config = dict(
    moe_layers=[2, 3, 4, 5, 6, 7, 8],
    lr_router=0.000544,
    beta1=0.9,
)
Below are experts of layer 5 (counted from 0) of a mixture-of-experts language model. Rows are named gate (a neuron's input weights, with its number), up (a neuron's input weights, with its number) and show model dimensions 0-255. Each number is 500 + 25 x the weight over its row's rms, rounded and kept within 0 to 999. Numbers have three digits each.
Before each expert's rows: a language model's description of what the expert responds to; "comes after" lists some tokens at least twice as common just before its tokens as in all text. This comes from a sample of Wikipedia text that the model never trained on. Tokens count by the router's weight.

# expert 7
It responds to: Table cell starts. The space or first token opening a table cell after a pipe, especially vote counts after candidate names, also dashes, bullets and team names.
comes after: " |", " ", " (", ";", " –", ")\n"
gate0:486517475455487500529494515483525512539502531527451476507498506503547500497511509476490486505487513467480516553493528488464469523449486525489482490511488517491483519480481480487475488541484526500541499489529486540512484451490483512477507558466510509513468494534482512493496466513494497481511521483476470499548537468490501517482540556491491512509526515514549470523523473548512540505500481496509483522497497510526513546562492506574465478501467507475501491484509517518495503463516528504485485558515459447522486521500528485516498417493487520478442513520498536460491488487486520512483445486500476495488538507519491492494521506531503510481477494500463481485485527544494514503441493509502529482512529499470493465464481430506507511515511484526527471548508470463503502547502495
up0:474488551480511482479555486498474441491501511509508485498472498526520443475559496523471514504504501533458510491497526492533473473483487480449539520469510520470499549491529482507499524515504462489460509506474483526506524548475498559523514499540459493487536507484478523465488468469456510454545495472469480475470502489550508545504514492490474504560515476492505524484563504486496500517514532496520517513495496536474528510490457483498499509525463515524502474521532488496487486514494495566521508529489518499505526483517514481507531444539530512505482542546502503503475486544470537534514467473533471490485498454507504494538475504596497489483477475504468502489500503502478511509512503486505510479476491517516516484505516538455499495511494513513464529513507500513485505514468503

# expert 27
It responds to: Copulas and adverbs. Forms of be and hedging or degree adverbs in running prose, such as was, been, being, definitely, certainly, only.
comes after: " was", " is", " the", " it", " are", " were"
gate0:469482588487505497500436516502485514505507519467544493558496515494510488507494510505502486551443481538449512529513498474531537502500479523482487492499488483486473467505546458522502523515456467495493527503510493513487506504471542529521493527509511484514452533551511500530530527507533496518481522523512445481513505485495506481477511548518503512488503496535502479514479498489481457548476500512502533538521506526475515476565493502514503556486521486468477517533520493520483495491487489500498468484468474574498498500498521487488522462478471514483507515520492514480496527487519494559526498486497508492524496526476528533493504553504490518450535470484477480510521500474467465520472488485489469501543489501471505493485487476506437452463490538475511478517479490458499464508471539
up0:499480473481512478490484494481471527493494516496513471491547467481475507485465497507545519507515505534481483503509536494530502506537475516442542459504468473497463462505512477437476499537530520527513495493543508480493492503467505492515477516489514488499479506504483502489495474520499553533496502510482436509512514526513509433507483508456495535487482492503505461514498512461462525519496483532480508519536478499492522485539501494481513515563517530500479526486528498550508525536482424518494482509485505513499513544463486491507581460451459517482508511495513520500555502480483522575516531492522493474520503496522535531498503512490501481477489518506498478535479481498492490484502456500433509564505494466507549498506495476500483460518468482519467495498493469453521504499502485

# expert 4
It responds to: Team and surname endings. Ends of sports team names, surnames and proper-name pieces, often in tables or lists, such as 49ers, Smith, Albums, Jackson.
comes after: " the", " The", " W", " National", " York", "The"
gate0:510493506465511531461497518511523530493498492497495451498520523537506493522510459497504455446496513485528487519512477566466501473550475486522480531466483538509510507527483496521479465498533469506535515491520470525504519521513472499447509515497487525472535498484493506466484525463468537441516488506437492496518501497473472518497466489522483484484460537532495506522477479515540469543547495499496559480506530480475461476529497531490466466496513492497482486491535552525500500478509532535510493511544517489509484518498501490483490526497508464487510466522502506506527528485527482541501529532506543500521505489444518472484477482531494470519481523450503492543472475488509469530554483514530513439472496500522518471539504465496511489478499473483499497462549480486559488499525485
up0:507478515518479455566494494491496478506520480525557579531521496477506517491524544561483490490535452569476501476513517445526517492443521521504493496491549483507471519522549475466502501533502513525504509525473543497498496516518504522545506505511483465536506497515510517509528463525565521539506528518512512531484467473510512488536521527491487473514504472460533512523511519508502511483516468526471445511501524490516503523526506491477488526507503505494513511489490426511507504544491485485507505508461460546511517485513541527485514513493482525476468517524480502523498475489469535463496480514487484513479497529531499473476546483476516488475509520524528523457487542488482520468493492457495478529517522510482500542500476526504474499492546483521514495518503516543480516541474519

# expert 35
It responds to: Punctuation in infoboxes/tables. Colons, spaces, dashes and symbols in infoboxes and vote tables, like Length: 43:35, Website:, ±%, °, −.
comes after: " |", ":", "aged", "3", ";", " Website"
gate0:501456494471547514507442529548513517513511465507474511510489511546492483480509482491534482459497536517559470511473536513476522517540495482558487504513482479502466499497479528517472535465483519533522468489520441514488502475522488514483494487519532507506543461503516502523523487484487467467487475499530466533493495477504525509503516502492504514500471519492483487504499452497535476498466453525484503464501501501503470477523583489490487515523498486521488526488510510509529528495454490494504477478500529525477480516480566534502488467513520492514540469486498479486458527500449491522540502484461472486508502495486486499507472530520500511521528429508512535551468465486493515552472515486546517475491543517451507467456518496471516496496484499533515494491515550511503467466522532
up0:505513530527507495520552474468518496485513482494440532503496520528533468543531526512533534495543511475485494487488511483494480493511481504482552519472522498496508548517484484506514489513539484480501521487448462451484529475495464560487507497473543495510465499487482502484513506466521487503510500508524509500508518548508517471487544501482521480527508481440499532493544519537489546508484486458462533488510518494524504517464510474530494471486490480476489524502481542457489494511533502478518497482532512482504455490504482479520482464527475519483494541523455510479534448505508487448485492487556523464483439487499486494495506491541533478496516482506475496441466527529487545483490499481462528499476454512549505493471519552472499514498528535496450514477497505539510518499522474

# expert 51
It responds to: Media credit fields. Punctuation and words introducing credits for films, albums and shows, such as "Based on:", produced by, role on NBC.
comes after: "\n", " |\n", ")\n", "\"", ".\n\n", ")"
gate0:502534489477486498465510467504498500507508472517505456456493513522488501466497464474500499507477508507499552513504501483454525457509493507473463523536487507482528515505478537489521492472479465506515533536501513555471532455464490471498520474510503451484512509514511507498545489503531548537471530508466457476452531481527513490485491485461489502473510533498520485505451463505501490503518534490520487545513503558488547494535477489504473487483447485493512504479530467455447482524504518475565492465502458465496508510535491501529485482545551508476469497508494495488502521478500520565534467530484544510527523519493518464495497504489498476488531512463494473489504480481483534480488485456465506513503475473523521496554479464493533457513488491472505518486468537486523512542521499
up0:498497510499512524553484519464531501485523511503466533503502491482523530528489506502485443499510470461492477535509502521510496552545509487543518457493512507523523462486530478490509481520535506502503484457520484478517465489534508487494479544470512541508534482498455496526446504504451490442504470495509520525548463494467517497482538504493535484488463465512483485454527470496501501536481514525508534480504522457543474491463507539509473483507546524504495494512485531528522507458488473541490477530511522500510504481490477460525478521434464535509544502475519520489516507503491539472478569518504485465485481503498468497510492522520503501504460476485521485558507530540489470491478483538530490502490511500475516474486505528491454522478502460527515481503561468534482510503510528

# expert 28
It responds to: Data punctuation and numbers. Separators and digits in technical data, infoboxes and taxonomy, such as semicolons in ID lists, brackets before converted units, coordinates.
comes after: " |", ":", "\n", "%", "′", "1"
gate0:487509536496440529554526538463478499486523511485472500529509536494509489541518551466471513505515516501513503525511508537465512519500503506483500465507527557450492534526525511488523483520504533495510526520503488501476496534487502558499506464508529479488522514489483513497517471500493525525486481487492473481517530499554526549512476516466494513502485468487554493512499466515445489494500467490505503487462467496507441512516484499525538442540477503524482493541468515477479503493515521511487495515486499466450482456505505472484474491492494510515446536533511467458432492521534469494511540515488476479476493507496496465526500514501476502535474484449476500504521508542517535502457493483475468517474518552488508537514517490512427508481481514504545524530488521518514491461511504
up0:503485484539447520510430505492480512548488486472465531524534521481494467480471485483501517472460534549490485518488551508513508520459476504480492462448507520501540477535506482491462529521497494502457519531526486518505509514446512514485482474522507495556503509547497484489531504535471486527459495449504500509543494493489490512499489478484516475545513467525500460518499501472533509498506480468562472493542490468481451466513481489485502505521438513505529498548457502500504528492508501490510459473491506500493523470463525510500491515447486467498494481516540475494424520510534479516484499510439515518504469514499490511510498456489517518529497482467511464513518520511524511486500479479514469487492518485510481528552491519506493504479483491497469497503462543454510473459514512

# expert 42
It responds to: Articles and determiners. Sentence-internal the, a, an, and, its, his, their, whose, often after a comma or "of", before words like first, same, other.
comes after: ",", " and", ".", " of", " as", " in"
gate0:539475535506526494497477502498497479497488537517556471504487486534504452577522509462487458528520489473526506535491470486487508487495473484512463454466461522548509491497499504458504454480495520531483505532516540541508490485490555468502519535449502502442490457446505500518525518501492501506539499515468490499508465530450528524500497490464497454524468471435487525493521516490512472553536490493513500499506535488496476529485527550510487475500505477495479495472507507531487482502480515550506544482496512501499522516505489507497544521532505486490467499496489522517539506489513490471478469495500544521500485465471563490516505563502467501491489487461526518519533486494510462513507497542531513520503483534468501525480484491517453517504477481510526464517485509469481488518455503
up0:511513469496510512491501501528495529511475491493485490491532525498533515463523493541500527483504494506486475503538491530521454504531496511480490576534508506465465530511465525551515501546501471418516490505470480452521541540488445526496516519500518511504543525512520501493464474485505513497460505487519532510508553408525489469504478506526492523468534523525534473539480476478467563493529500491493536528518487544504512485523488466494512526492502521472506469496497508461515522512492471467525466476535502529507477455507506496479479454530473519499518478498515507489500497517507482522547540496491472494517506540495462503484493513480538502502518469517495503496503498484527512513457502497507511509523532503526506461508499472491555459509529542465517486486472485507534546474529524

# expert 22
It responds to: Conjunctions and pronouns. Clause-linking words and subject pronouns in running prose, such as and, but, or, he, she, they, and contractions like we've.
comes after: ",", ".", " that", " and", " but", " \""
gate0:479483476487520509514458478506494460482513532483503477543456484531556485513462519527515516517513518522447453507545479522463517494505509527459475526509463506457486531488483500519485519556494508460564481541494504508443519535497532501515490497511476514497511505491503475467464521510500484498481502490520497492479510484489462482478464548465500504513528521525503512444472506467465500528525539557506536534521521504535508489512525489535492504543509495501549533499508486499505503470481508492488509443468485542509495448497480497517520514484495536509498517489484466535504497509481521466514492484490504486532488529523480494494514555504512545508537453487516483543529489484512505503488472462487495540520489519486532499421494507547453514527515530476512494496497505464501534542513532
up0:480516494478509482490503487496463487491532499499510494517469493521563484508474467516504500491525547522441515499481517513449534532531494513462478506491487568456473524462502485503470525560498469512563487505485502515449519537496545540515467527474496507494500519499491466507483547511524526511464480510502526509490503449490448526451464540480472502472517512486492510425515489456472484521490516534489506534526522473490499459499529499556505544564485471475515509463492482489471522482487525476490508476469492506510495482480479482560497532500505527526480501502484458518497503470477519471546503479525482517505494514521477485525503540524473537517512467464493482509515518461486514508519517496455515522525492508507518503502501497521482522509520526508500510471505511503486530566520492